config.toml
n_layer = 13
d_model = 448
n_experts = 48
experts_per_token = 6
d_expert = 128
d_shared_expert = 0
activation = "clamped_swiglu"
moe_layers = [0, 1, 2, 3, 4, 5, 6, 7, 8, 9, 10, 11, 12]
router_score = "softmax"
normalize_top_k = false
routed_scale = 1.79
balance_loss = 0.00273
balance_bias = false
init_std_router = 0.0348
lr_router = 0.000714
n_head = 7
n_kv_head = 1
head_dim = 64
vocab_size = 16384
norm = "rmsnorm"
norm_place = "pre"
norm_eps = 1e-05
positions = "learned"
qk_norm = false
attn_scale = 0.125
tie_embeddings = false
parallel_block = false
init = "normal"
init_std_qkv = 0.0325
init_std_o = 0.0
init_std_up = 0.0325
init_std_down = 0.0
optimizer = "muon_variant"
lr = 0.00595
lr_mult_o = 4.0
lr_head = 0.00822
grad_clip = 1.0
warmup_steps = 200
schedule = "wsd"
decay_fraction = 0.884
decay_shape = "linear"
final_lr_fraction = 0.0
batch_tokens = 65536
seq_len = 1024
doc_mask = false
train_tokens = 946200000
steps = 14438
dataset = "wikipedia_en"
Below are experts of layer 3 (counted from 0) of a mixture-of-experts language model. Rows are named router (the router's row for the expert), gate (a neuron's input weights, with its number), up (a neuron's input weights, with its number) and show model dimensions 112-167. Each number is 200 + 30 x the weight over its row's rms, rounded and kept within 0 to 999.
Before each expert's rows: "mostly gets" lists some tokens that are sent to it at least half of the time. This comes from a sample of Wikipedia text that the model never trained on.

# expert 27
mostly gets: "the ", "The ", "N", "10", "29", "In"
router,216,212,228,229,184,192,141,236,170,234,229,245,237,229,214,139,162,228,222,211,164,209,163,149,166,172,189,228,170,223,158,173,191,223,165,170,168,170,160,229,185,162,193,198,212,210,169,194,236,149,241,158,233,232,221,205
gate8,141,159,216,178,177,246,181,170,218,172,228,203,245,159,243,222,203,210,181,203,198,169,264,186,207,209,206,176,212,228,195,216,183,174,192,224,239,187,232,166,150,219,215,189,190,184,185,203,213,242,248,177,112,213,258,237
up8,158,234,216,174,229,187,174,206,267,164,205,193,230,199,222,237,222,180,176,212,190,211,201,212,238,217,208,195,225,195,257,201,167,190,175,130,209,183,253,155,191,160,204,209,206,186,178,165,254,221,181,203,200,195,195,262
gate9,173,197,149,185,207,214,198,165,210,223,263,196,169,221,242,186,204,145,254,144,263,222,171,239,169,267,185,229,239,174,225,229,223,214,183,158,231,205,251,229,154,189,220,181,261,208,200,203,249,195,161,191,179,236,158,152
up9,174,168,185,173,195,204,185,218,223,207,231,191,159,226,231,209,172,143,195,166,190,197,194,246,216,276,239,162,234,161,202,189,192,232,169,182,259,223,223,275,196,217,188,155,202,175,190,187,113,191,231,209,184,237,207,249
gate10,212,202,186,193,192,187,213,210,306,213,201,199,192,189,200,217,246,205,231,224,216,227,240,186,203,208,188,188,223,232,162,249,165,168,152,243,204,249,189,222,228,173,199,195,224,175,204,208,214,179,146,193,118,192,163,236
up10,145,192,240,254,175,197,169,198,198,164,205,124,222,216,242,206,178,205,198,256,147,196,196,171,211,233,198,162,216,217,216,208,234,213,179,210,199,263,207,203,187,220,225,227,214,195,202,178,234,262,172,216,185,223,195,207
gate11,215,164,222,211,281,201,186,192,234,168,229,209,182,175,222,231,174,200,232,176,194,188,193,245,160,232,182,150,260,220,176,161,216,209,214,194,224,137,156,250,170,232,201,256,186,211,185,220,173,206,233,240,201,192,182,203
up11,186,211,243,218,250,239,204,146,213,207,220,207,224,182,207,238,173,241,224,188,187,234,189,213,178,229,160,153,270,236,233,175,218,209,245,186,237,198,230,208,203,222,186,168,181,171,178,183,232,211,177,227,148,137,205,266
gate12,175,229,195,217,174,207,213,191,257,197,246,198,160,231,219,229,189,146,180,220,209,240,207,228,183,238,167,212,203,222,241,194,231,177,208,184,205,209,248,205,213,182,206,217,199,183,166,231,204,156,154,145,239,170,244,251
up12,182,118,180,207,190,191,206,171,162,164,226,220,221,178,200,173,182,229,170,214,200,180,217,186,179,129,255,213,234,160,182,178,197,286,176,176,213,226,193,213,240,196,206,193,160,186,231,212,266,226,233,223,201,198,220,124
gate13,166,217,173,226,201,233,186,196,207,180,197,129,225,161,170,188,194,197,248,189,232,185,223,185,163,228,170,207,211,232,238,181,151,167,195,190,233,274,140,221,212,205,193,270,155,254,232,188,189,227,216,167,145,183,164,189
up13,246,227,149,172,215,200,198,183,205,152,194,156,174,180,173,201,253,197,223,223,167,158,214,155,224,199,230,197,181,201,175,139,184,175,253,227,188,233,174,258,174,159,180,188,159,216,202,182,199,183,224,208,136,194,159,228
gate14,165,166,186,213,200,158,217,155,205,261,161,130,269,208,186,214,219,229,224,214,222,187,192,271,237,232,182,201,193,190,213,144,219,186,216,219,192,199,171,284,198,153,204,227,221,199,171,185,211,163,172,202,166,192,195,179
up14,209,144,206,176,190,192,205,125,232,175,220,158,173,189,191,204,227,193,176,188,149,192,208,253,205,176,160,164,211,189,200,242,213,212,223,168,200,189,272,181,175,202,168,193,153,201,236,220,203,246,188,230,169,214,196,167
gate15,189,158,211,197,161,173,183,186,145,179,262,136,148,197,228,178,244,214,215,255,244,206,228,179,207,178,195,183,219,228,207,194,195,189,202,198,233,226,251,164,226,186,161,231,208,238,189,118,181,270,198,231,179,208,218,217
up15,203,222,176,125,246,224,232,207,197,227,218,222,203,172,171,198,212,213,225,201,207,208,162,257,204,214,184,197,179,175,160,249,208,191,199,192,220,248,204,142,211,228,175,174,144,217,208,185,215,201,229,149,186,226,218,226
gate16,193,226,160,195,200,199,194,216,275,193,174,201,209,155,163,133,200,255,214,200,239,194,225,216,211,197,182,190,181,188,216,215,225,180,263,194,133,198,217,217,161,199,187,190,210,179,227,200,233,231,121,216,160,209,177,219
up16,167,196,180,146,221,197,160,181,313,204,200,202,199,202,157,237,191,186,207,217,211,200,231,212,149,235,230,191,284,185,175,254,186,178,221,158,193,222,242,209,178,237,214,138,176,171,219,186,213,238,190,202,138,270,211,193
gate17,227,199,241,208,152,203,191,202,236,190,200,187,197,199,189,232,147,241,177,196,203,271,254,246,259,221,187,214,180,220,153,196,178,150,155,171,200,212,162,228,203,162,188,146,240,194,162,228,217,195,187,236,175,188,220,219
up17,203,190,199,201,211,218,228,242,171,185,222,203,183,204,195,153,198,243,176,181,211,166,182,258,156,216,223,174,186,181,210,249,159,214,177,251,202,230,201,244,158,233,194,192,188,211,214,185,221,199,183,194,171,211,182,208
gate18,190,169,186,206,174,192,205,238,194,184,253,198,165,281,260,201,150,137,141,167,210,199,212,185,197,250,177,211,173,205,156,210,227,221,185,181,242,185,189,246,205,242,185,179,184,183,243,193,194,218,170,191,207,223,194,184
up18,198,160,215,211,198,165,244,158,256,127,189,221,187,197,137,206,199,126,194,296,216,152,280,206,232,242,210,227,157,206,229,183,193,203,226,143,194,185,185,192,166,244,200,225,198,166,171,174,146,254,164,223,180,214,196,125
gate19,187,207,204,226,180,162,225,220,173,192,160,178,162,190,152,229,260,146,203,172,164,233,205,184,213,203,165,179,117,177,175,250,168,212,230,160,227,212,205,190,218,211,225,204,161,205,206,169,216,203,183,214,192,191,190,242
up19,236,214,220,187,206,236,196,178,176,209,198,188,253,211,233,196,167,127,210,255,197,175,196,187,163,240,192,198,238,204,188,235,201,236,170,247,181,195,200,174,186,182,146,197,250,188,225,197,157,147,218,219,226,216,178,165
gate20,181,223,177,200,229,215,224,151,257,214,187,212,215,223,243,197,195,202,203,180,140,213,219,224,198,233,188,157,181,225,196,178,155,208,221,187,180,170,232,180,181,212,197,196,225,208,209,202,162,186,230,201,155,164,208,230
up20,177,176,173,175,218,178,207,133,184,141,187,174,189,213,219,230,224,194,165,174,202,253,210,214,216,273,219,209,165,216,205,184,191,197,250,149,210,187,256,184,189,198,192,208,194,187,235,209,189,240,222,184,180,170,178,203
gate21,216,187,174,200,239,186,205,236,248,207,192,176,205,178,173,208,262,168,233,217,215,205,242,144,171,213,177,195,218,192,210,227,204,196,232,230,229,237,173,194,201,207,201,196,213,177,224,183,158,218,203,240,165,212,162,175
up21,229,207,176,182,175,149,213,194,206,201,256,197,147,266,166,250,208,205,184,220,187,186,173,195,246,239,224,154,201,191,189,237,150,206,215,223,198,233,211,201,239,155,241,217,128,220,254,203,220,249,223,204,177,175,180,216
gate22,151,156,215,178,158,214,151,218,146,240,188,188,239,200,215,194,144,209,196,212,209,191,199,132,185,257,219,197,220,161,241,200,267,213,226,198,204,144,203,168,204,192,218,167,213,157,192,183,172,203,173,247,164,261,189,189
up22,187,214,203,214,210,189,227,198,205,226,185,208,192,189,218,218,163,194,207,211,189,228,248,217,206,220,236,155,212,175,250,228,235,205,234,168,157,216,222,204,272,187,142,217,238,177,258,187,192,193,195,142,175,226,196,251
gate23,261,199,164,174,190,194,194,224,150,237,190,212,183,194,191,158,224,242,205,247,259,215,244,225,158,205,217,150,225,194,216,179,198,172,211,194,188,209,226,218,155,202,204,216,188,185,222,196,238,234,210,197,197,130,215,198
up23,272,164,146,180,159,187,268,192,200,187,193,174,164,254,104,197,182,256,221,228,218,218,211,211,175,236,205,123,263,264,187,193,145,165,219,237,257,204,231,214,199,219,183,210,141,223,210,209,193,214,201,174,205,174,205,175
gate24,231,215,238,225,205,237,224,210,235,157,213,222,239,191,148,197,220,208,209,211,213,218,163,197,222,259,137,203,245,246,194,188,208,170,224,242,195,232,219,192,258,188,158,232,221,215,166,237,156,218,238,204,256,203,177,248
up24,147,184,217,158,179,188,232,214,250,215,230,143,200,200,63,195,228,194,173,180,245,199,211,193,173,202,177,183,212,205,202,241,174,202,240,210,209,183,259,218,192,195,223,223,199,210,155,224,170,257,203,208,116,168,207,252
gate25,257,206,192,195,214,212,217,169,158,212,235,214,184,223,207,195,223,219,155,211,193,179,186,201,146,170,193,202,179,221,213,231,173,234,185,202,196,166,197,222,186,155,213,171,181,225,263,203,281,178,166,176,175,190,186,202
up25,189,278,197,179,173,175,208,230,204,216,247,261,179,219,225,269,191,107,212,242,190,214,183,210,204,200,233,221,213,171,198,165,207,280,188,176,185,280,173,219,228,205,173,185,195,170,249,212,193,212,232,202,219,187,218,221
gate26,235,219,166,198,215,195,204,132,266,172,194,238,223,221,196,200,204,174,203,162,179,224,170,199,221,191,157,223,163,227,225,197,188,219,179,212,163,217,227,191,181,210,216,236,216,210,183,226,191,232,142,172,202,131,180,231
up26,173,202,161,171,223,175,225,208,268,180,213,241,222,201,153,227,289,181,209,158,224,181,197,211,183,224,206,207,218,235,162,187,210,208,232,179,202,224,189,200,144,195,198,214,213,186,225,208,172,258,205,205,140,158,257,246

# expert 9
mostly gets: "-", "at", "ol", "at ", "es", "its "
router,216,213,242,221,188,191,143,227,172,225,229,238,231,226,233,140,160,230,228,205,173,207,170,161,168,171,192,237,167,218,160,165,187,231,166,172,150,163,168,229,181,162,201,196,220,215,174,198,241,163,247,162,223,234,230,198
gate8,184,170,203,220,209,178,152,181,186,191,234,182,245,174,146,198,189,144,175,193,186,178,267,229,216,144,176,168,240,173,227,225,225,214,223,149,173,172,145,225,213,172,180,194,282,222,179,239,178,163,226,219,179,223,176,263
up8,187,173,136,214,259,166,224,223,221,222,182,180,222,147,173,175,213,221,151,170,220,155,224,243,250,191,171,226,242,225,219,277,234,234,219,184,209,213,184,208,251,205,153,213,205,145,198,237,217,176,162,222,212,204,223,173
gate9,237,148,170,216,202,185,175,171,253,207,228,246,224,215,227,251,238,204,176,237,201,202,219,200,218,213,228,211,217,223,212,154,239,258,207,189,184,241,185,268,290,240,186,174,143,205,173,164,222,199,240,213,171,191,207,215
up9,188,227,205,189,163,258,195,167,233,196,175,211,186,232,177,264,225,179,164,221,222,227,214,211,232,243,198,140,156,207,195,245,177,245,202,244,258,201,186,207,178,238,224,133,158,268,218,193,173,161,251,157,193,231,254,196
gate10,250,198,177,227,193,206,172,187,202,132,176,184,177,219,192,199,191,236,241,191,158,180,213,190,226,187,203,184,199,234,205,216,220,191,213,168,217,202,189,190,209,170,267,178,186,181,217,229,192,193,176,199,186,213,168,198
up10,233,178,163,216,204,204,224,183,203,158,143,187,187,244,175,225,222,225,219,204,184,222,151,268,213,238,184,171,201,196,185,270,171,160,213,171,207,189,249,185,257,190,232,213,177,181,181,228,211,189,196,202,135,193,263,189
gate11,181,228,179,155,164,184,193,211,221,185,230,196,186,210,203,189,220,147,178,171,210,189,204,245,190,153,163,181,185,208,235,235,189,158,191,214,201,191,248,223,251,176,216,159,235,216,191,217,228,198,242,215,180,138,172,130
up11,185,198,213,197,194,211,196,206,217,222,256,192,171,210,195,251,248,150,233,225,184,165,176,210,188,223,187,203,218,232,170,190,158,169,218,194,158,188,159,228,262,204,189,201,195,218,186,133,208,221,182,159,156,196,180,183
gate12,191,156,155,201,224,201,205,180,251,199,177,190,187,195,199,215,213,135,204,183,202,244,235,177,210,193,172,223,260,126,196,253,180,231,197,278,210,214,228,189,248,251,173,165,201,180,175,188,196,244,199,183,138,216,181,209
up12,201,239,193,192,176,201,184,121,256,190,209,226,183,164,201,197,229,185,161,217,219,193,204,246,185,182,228,116,154,247,207,247,190,200,187,196,211,166,191,191,165,194,204,235,201,217,193,221,267,165,171,202,183,179,210,193
gate13,184,174,152,191,189,218,199,208,265,238,156,228,180,174,189,146,183,196,239,217,168,153,211,278,197,216,166,158,162,154,212,197,172,237,208,203,159,216,210,180,275,209,178,192,176,206,231,181,221,230,155,218,192,209,157,193
up13,173,178,162,191,190,179,220,162,259,219,166,210,180,235,200,192,253,185,223,187,169,168,203,221,245,252,172,179,140,174,207,220,177,226,233,188,207,157,232,179,226,234,184,244,204,218,226,184,157,189,191,257,129,171,270,218
gate14,229,235,231,214,204,243,207,165,243,196,169,247,193,216,240,217,136,231,186,202,203,210,209,185,187,264,233,167,189,189,188,224,203,215,209,183,199,156,197,196,194,188,229,239,150,218,210,198,185,206,215,244,207,216,237,244
up14,179,190,214,215,194,188,258,180,246,189,227,97,203,204,223,169,143,209,209,165,196,165,186,224,189,229,174,234,173,180,218,282,210,142,180,199,175,254,213,206,178,226,221,244,164,225,213,200,196,234,95,227,157,207,188,243
gate15,142,205,203,237,162,241,181,178,251,195,222,208,173,199,220,190,193,200,195,202,230,224,198,203,165,230,221,160,199,205,189,259,219,201,160,174,183,221,209,170,188,202,161,242,178,240,186,163,146,193,184,246,240,168,210,246
up15,153,185,211,187,173,205,155,155,252,195,208,155,226,222,210,173,225,238,249,148,189,219,197,248,181,243,184,212,215,216,140,235,218,218,139,174,233,206,195,203,178,188,153,216,238,210,194,187,229,225,259,197,208,203,195,175
gate16,116,209,289,193,198,215,269,164,211,227,176,194,173,210,183,211,237,196,170,177,190,187,213,173,193,176,190,215,158,196,223,176,210,178,229,206,219,194,209,167,221,191,216,163,176,149,205,205,216,199,165,201,176,212,202,229
up16,211,219,210,221,204,187,168,160,207,199,173,245,179,130,247,181,241,219,198,225,228,223,209,224,193,189,206,169,213,132,228,204,234,178,238,225,183,222,276,160,192,194,198,231,228,196,212,167,214,185,161,247,183,178,238,220
gate17,210,200,195,204,271,200,198,188,243,152,228,211,186,225,196,204,224,175,235,201,231,196,190,192,185,173,217,219,223,169,173,257,224,257,189,152,189,191,193,152,247,210,221,206,241,170,188,191,207,215,176,243,244,163,223,196
up17,215,192,185,221,251,224,208,237,229,206,201,206,156,206,171,198,188,166,203,220,267,191,164,273,187,238,244,179,218,187,236,237,193,177,172,203,213,216,225,238,253,198,211,217,172,148,239,175,185,216,197,248,188,210,189,189
gate18,224,177,139,174,177,165,212,220,141,151,198,206,220,213,192,193,178,164,234,223,187,252,219,203,219,165,174,225,184,175,230,224,175,166,204,180,188,250,202,162,199,162,219,220,230,180,220,146,173,222,201,188,168,197,196,135
up18,182,164,173,196,218,169,215,199,174,183,239,181,115,175,184,202,228,225,227,168,206,216,195,273,189,218,169,189,239,177,221,231,195,213,198,144,242,214,238,231,153,217,199,181,157,169,204,183,174,224,157,186,151,241,182,143
gate19,197,198,173,160,243,194,223,182,205,215,188,158,190,214,207,205,140,168,240,203,185,154,198,206,212,195,181,191,189,196,227,222,166,231,223,174,177,177,181,206,207,223,218,201,206,132,210,252,233,173,188,232,213,221,177,147
up19,108,197,194,173,208,185,203,150,215,192,186,159,202,208,150,213,198,184,181,230,187,202,247,241,228,223,212,161,187,185,204,188,207,164,218,141,209,173,234,202,207,184,207,193,210,210,204,222,183,185,192,210,164,188,184,129
gate20,184,205,203,182,255,187,246,139,187,229,196,197,163,198,199,211,204,158,189,177,205,198,207,207,161,194,231,177,163,229,214,219,205,136,202,194,212,169,166,203,136,202,201,227,167,182,229,195,225,175,191,184,151,215,249,164
up20,232,190,147,200,209,214,231,165,217,202,202,132,182,141,182,200,216,224,188,177,184,235,176,254,209,246,223,201,167,213,153,248,247,144,239,193,177,203,211,220,188,216,221,199,167,199,196,220,199,215,175,194,171,165,176,188
gate21,178,258,149,206,188,204,231,194,300,191,201,193,217,183,157,239,195,236,288,198,218,198,211,214,225,227,199,183,220,147,194,247,160,210,205,222,218,166,235,202,210,197,260,165,264,163,195,200,156,190,234,252,169,216,204,223
up21,191,231,141,239,147,251,184,215,217,204,213,163,176,179,206,227,237,169,215,212,271,199,181,196,211,170,240,214,190,193,153,184,207,158,220,167,189,139,160,164,240,140,214,236,250,220,207,208,148,182,162,208,183,198,167,162
gate22,161,207,211,185,253,226,215,203,248,183,164,229,176,198,199,199,235,159,217,211,163,263,211,239,202,220,213,189,229,188,215,240,178,209,239,156,237,208,206,204,163,218,210,251,208,185,178,165,182,194,212,182,176,213,194,210
up22,187,202,178,229,238,234,233,196,257,157,154,232,186,237,171,210,253,219,167,162,256,226,274,171,212,195,169,184,229,214,236,237,184,191,248,242,213,164,206,175,161,257,176,175,168,191,196,215,195,186,166,190,176,209,242,232
gate23,199,213,232,202,255,242,232,131,182,242,236,195,182,215,173,208,259,172,225,210,208,173,154,201,243,216,204,201,211,228,167,161,178,173,235,144,149,221,230,230,248,167,202,208,135,236,215,172,173,244,210,161,206,189,217,179
up23,195,176,181,183,215,152,236,155,191,207,171,206,180,231,186,229,230,159,187,222,219,189,218,261,208,208,184,216,221,150,211,234,199,217,200,206,185,193,249,186,235,242,180,184,178,161,173,194,143,164,184,245,249,203,234,195
gate24,188,215,229,165,219,200,160,183,270,235,154,181,233,208,228,230,242,190,152,219,225,183,207,245,166,266,202,219,197,135,197,208,220,224,235,166,183,236,202,189,229,198,182,227,140,169,177,177,176,195,205,159,165,214,271,193
up24,187,180,204,216,220,197,231,212,203,224,166,187,203,178,205,164,211,236,146,219,201,199,238,278,191,223,194,219,216,194,207,242,163,179,187,193,219,223,267,174,194,159,191,189,187,234,231,212,227,225,179,161,226,214,187,207
gate25,218,173,189,227,157,151,163,180,253,153,200,168,180,204,194,199,231,239,230,233,224,274,214,218,162,213,261,232,151,188,179,219,209,230,240,163,190,182,222,187,194,218,182,194,181,174,194,211,185,207,206,214,144,199,228,252
up25,202,188,194,222,157,190,222,175,209,230,194,214,188,248,261,193,194,220,237,209,243,217,196,230,236,221,218,193,171,208,193,236,185,226,186,213,230,201,192,190,161,198,192,192,197,165,164,146,179,186,216,182,218,158,216,172
gate26,219,228,211,162,186,210,162,214,206,191,231,128,199,186,220,206,249,184,141,251,207,236,203,199,155,243,212,183,262,175,204,195,235,162,201,208,230,156,190,218,132,162,189,261,170,202,183,210,160,263,164,212,166,262,237,258
up26,208,214,197,184,216,201,221,192,201,225,215,144,224,179,254,222,223,175,179,221,250,174,230,199,208,191,184,194,199,191,191,186,221,217,213,216,229,184,227,240,202,165,159,279,195,178,212,220,236,232,147,169,168,227,205,272

# expert 23
mostly gets: "his ", "its ", "into ", "Ro", "ys", "early "
router,220,223,238,227,177,188,146,227,178,229,231,236,215,226,230,151,143,220,230,205,172,217,170,147,163,177,200,230,178,219,168,162,191,229,173,173,167,171,172,215,193,175,197,191,217,216,163,184,244,151,237,166,218,230,225,210
gate0,214,180,197,168,186,195,178,148,170,255,204,180,212,218,234,217,248,178,183,196,176,269,236,177,205,207,191,203,172,214,217,162,235,189,239,201,237,187,259,193,159,201,208,214,186,198,189,239,171,256,215,169,217,198,247,234
up0,225,214,208,189,154,212,209,188,158,232,223,202,249,226,214,248,200,200,201,207,175,190,213,205,235,212,222,201,128,210,182,202,212,183,215,218,232,205,202,262,177,215,207,222,179,182,176,208,245,253,270,220,226,172,216,232
gate1,186,192,170,211,194,217,225,173,237,229,196,210,188,193,172,215,160,233,218,250,174,173,217,207,206,212,267,200,273,174,162,236,222,185,208,173,215,185,129,214,208,233,181,176,217,177,175,231,164,251,226,240,168,211,156,250
up1,229,209,173,189,154,177,204,158,236,193,198,164,195,203,117,216,236,172,166,219,219,179,210,209,230,223,242,185,210,192,202,218,235,109,175,285,215,168,181,208,213,214,197,219,199,196,184,188,190,212,162,225,156,189,173,192
gate2,197,217,223,257,225,211,201,232,192,169,179,215,190,220,231,204,196,212,254,219,212,150,220,213,233,246,197,214,189,154,231,177,171,198,167,186,195,204,218,194,210,243,157,198,193,188,200,220,227,217,179,216,176,271,200,203
up2,188,164,200,190,204,249,212,209,197,198,212,200,177,200,192,187,215,188,238,228,195,190,262,223,219,258,216,232,188,193,235,201,166,215,227,219,224,200,208,202,203,207,167,207,149,190,241,198,226,198,184,216,186,229,212,191
gate3,191,193,182,217,231,178,217,191,189,215,164,191,135,237,126,202,209,186,200,145,203,181,260,260,172,122,192,154,227,196,207,229,240,271,191,197,202,159,189,201,198,161,189,217,188,177,233,218,218,155,217,193,160,181,226,184
up3,263,192,188,190,222,181,211,185,143,115,168,190,192,188,216,203,244,224,171,193,236,147,210,201,192,201,227,185,189,197,245,257,194,244,241,204,202,228,188,195,202,155,209,232,253,167,208,206,232,174,209,223,206,212,274,220
gate4,223,257,195,159,209,166,240,114,199,220,202,172,206,202,219,236,209,187,218,219,211,220,249,203,161,169,227,191,224,208,207,195,216,222,199,253,198,241,227,208,177,232,194,157,167,205,214,192,211,162,196,202,204,205,161,199
up4,201,251,182,176,246,170,226,163,223,211,200,151,95,170,226,252,181,154,211,217,249,177,229,195,219,206,254,146,260,228,245,183,239,174,230,221,181,248,191,249,219,255,243,190,190,201,202,169,246,212,197,181,202,230,171,181
gate5,215,243,213,247,217,171,204,191,234,205,199,146,193,185,174,236,181,151,141,178,183,183,218,218,256,217,220,222,155,198,190,204,227,214,183,180,219,191,245,181,194,217,217,212,159,179,179,206,217,231,141,171,199,146,202,213
up5,202,190,197,250,195,209,233,171,213,231,190,139,202,192,185,253,214,182,183,150,174,138,191,218,240,194,213,257,249,215,185,258,188,242,230,186,238,163,225,205,171,201,229,170,159,220,202,213,208,218,175,179,190,194,206,233
gate6,163,213,156,187,216,156,145,187,254,243,240,181,199,245,133,206,201,131,175,212,140,169,233,227,209,192,219,177,193,239,201,230,195,169,161,193,155,210,182,210,225,287,175,194,212,230,206,236,222,236,180,181,192,201,165,200
up6,185,199,245,215,229,185,256,208,251,232,221,197,228,226,141,245,215,190,163,211,150,232,213,217,290,235,208,180,161,217,236,210,225,167,211,186,174,221,193,201,200,190,208,188,147,191,223,201,168,228,187,139,193,209,205,201
gate7,200,178,172,218,219,169,180,168,118,252,247,162,197,166,196,210,181,203,198,219,218,204,199,207,260,236,187,182,255,201,213,180,193,213,188,180,186,205,173,203,195,188,168,199,203,214,202,194,182,242,233,152,246,233,191,178
up7,187,233,194,199,235,195,220,181,163,249,201,168,211,167,144,231,184,205,179,202,252,188,193,271,245,224,235,184,157,174,231,196,224,204,190,173,202,242,212,212,189,194,195,210,178,224,188,227,215,230,198,259,162,195,220,155
gate8,234,205,181,180,201,224,171,155,197,249,191,198,176,186,203,182,169,167,146,204,175,224,199,212,177,174,241,201,108,227,285,206,225,191,204,181,198,149,216,191,262,208,205,189,195,207,194,151,216,178,216,199,206,170,243,229
up8,161,190,184,188,192,255,165,146,191,173,177,196,167,209,232,220,120,130,225,225,101,177,228,212,196,154,241,201,196,242,159,210,209,190,227,224,226,169,203,196,251,199,175,212,208,237,227,178,198,224,199,180,207,178,199,228
gate9,243,201,202,229,261,175,249,210,176,213,185,196,184,247,189,207,200,185,212,222,199,147,240,218,180,189,203,193,186,177,197,214,198,220,181,188,242,151,159,199,250,208,209,181,203,161,204,205,193,193,199,230,183,175,197,202
up9,219,226,187,206,218,186,204,204,177,180,154,206,190,197,228,205,209,173,200,237,182,220,202,235,219,190,232,178,202,211,224,201,224,130,175,176,172,219,199,223,245,215,193,267,212,235,196,228,207,259,150,236,221,207,196,223
gate10,243,187,188,240,177,219,218,201,166,231,213,211,177,237,197,201,213,222,151,188,233,213,201,228,193,163,195,186,191,204,229,186,184,211,251,189,230,273,193,180,131,205,180,244,151,245,212,211,202,257,148,168,243,211,185,231
up10,223,162,174,181,195,156,235,214,171,177,230,188,177,191,151,230,246,196,206,211,236,263,198,197,171,171,133,229,197,216,222,192,205,183,245,206,228,206,207,159,170,211,220,261,176,228,200,200,219,228,209,143,179,188,142,210
gate11,195,169,184,237,250,198,207,168,191,187,236,213,186,216,191,197,200,214,260,188,193,274,192,190,196,251,161,202,209,136,251,207,159,149,194,166,231,124,169,171,230,233,207,244,221,205,200,241,172,150,216,290,212,179,199,189
up11,201,190,224,197,201,231,179,186,206,179,188,205,200,183,152,243,266,201,257,238,197,192,202,240,157,181,211,220,231,218,192,168,196,254,234,168,202,242,168,175,208,291,169,246,176,210,220,169,207,239,209,242,206,204,159,173
gate12,227,187,156,140,125,187,185,212,228,182,206,177,208,211,229,238,211,216,237,196,236,187,185,233,195,179,178,174,176,191,291,254,216,224,233,204,205,243,227,229,190,225,196,226,207,194,208,204,149,228,201,165,182,216,170,199
up12,209,209,234,194,187,170,214,183,278,188,216,203,199,205,229,210,202,190,207,191,243,252,229,246,199,179,243,197,207,164,246,224,183,184,253,176,184,244,226,186,216,198,200,192,163,168,169,186,212,209,173,204,194,211,191,185
gate13,146,200,200,234,152,199,171,215,206,185,168,214,158,199,173,229,159,177,279,200,272,133,138,238,195,223,162,147,160,201,205,205,171,205,194,222,186,244,238,289,232,220,209,168,206,184,238,181,182,240,191,235,221,199,207,200
up13,183,207,183,228,186,198,219,188,178,222,144,176,175,167,203,231,202,210,242,195,234,202,185,199,253,199,234,183,205,191,212,188,174,222,223,214,171,231,203,238,194,186,204,189,177,199,188,169,212,233,205,224,229,168,163,217
gate14,252,194,165,195,217,159,237,201,215,262,181,152,163,173,219,152,194,197,133,149,234,229,200,224,192,214,189,237,220,190,218,174,210,134,228,182,203,258,217,208,238,203,196,202,203,254,230,201,187,211,208,196,213,155,201,229
up14,178,238,185,193,210,190,182,146,264,284,171,170,229,187,229,162,175,179,143,185,167,177,207,225,229,223,222,180,216,206,179,238,222,161,237,158,194,161,186,187,277,221,208,189,209,268,211,209,220,227,186,205,192,181,172,221
gate15,189,242,202,165,250,196,232,189,183,240,175,195,188,244,178,248,272,170,223,164,196,200,154,196,172,245,215,188,180,174,219,178,176,283,190,158,193,202,189,191,173,222,194,198,207,186,192,147,164,203,192,205,214,160,167,137
up15,186,245,211,227,232,234,221,165,259,171,177,209,153,217,194,214,239,125,245,165,269,178,170,188,172,228,175,214,245,155,184,170,211,274,180,127,242,215,169,223,235,195,239,214,217,197,196,172,213,229,211,199,171,216,233,110
gate16,189,177,216,223,191,229,180,231,213,160,201,161,195,189,134,182,186,180,219,197,217,197,196,249,153,266,188,172,296,143,157,200,219,201,221,254,140,183,151,180,241,243,233,208,235,198,193,198,230,213,166,218,205,187,194,245
up16,212,196,241,226,228,178,189,200,196,162,226,183,183,190,152,205,164,191,194,215,221,238,208,268,202,232,253,217,224,221,170,222,220,187,191,249,200,271,237,161,216,204,237,211,181,193,184,186,197,175,153,206,122,194,203,229
gate17,190,240,213,189,228,192,217,206,198,208,178,208,241,194,144,181,218,210,188,177,219,227,204,249,251,172,190,196,185,221,216,214,166,242,226,207,119,189,136,239,183,218,159,175,126,191,234,195,194,216,244,213,196,159,181,213
up17,206,185,133,224,204,210,218,182,206,183,216,210,165,164,224,217,181,212,176,160,207,154,161,191,156,226,157,180,242,128,237,213,228,143,206,234,231,173,162,193,143,233,216,174,220,198,182,180,187,184,127,249,271,204,194,194
gate18,241,244,196,198,206,176,245,203,233,210,207,190,161,187,204,240,237,236,206,200,203,156,201,173,206,239,200,155,227,201,208,218,221,179,220,190,210,152,217,147,193,208,179,177,185,167,206,223,189,221,166,219,190,212,155,179
up18,242,221,207,199,261,203,231,148,197,192,183,234,144,180,198,222,200,182,221,232,214,207,220,164,233,244,232,169,273,198,232,219,191,135,216,202,216,204,222,200,161,236,202,170,163,200,200,247,204,205,142,200,171,200,175,153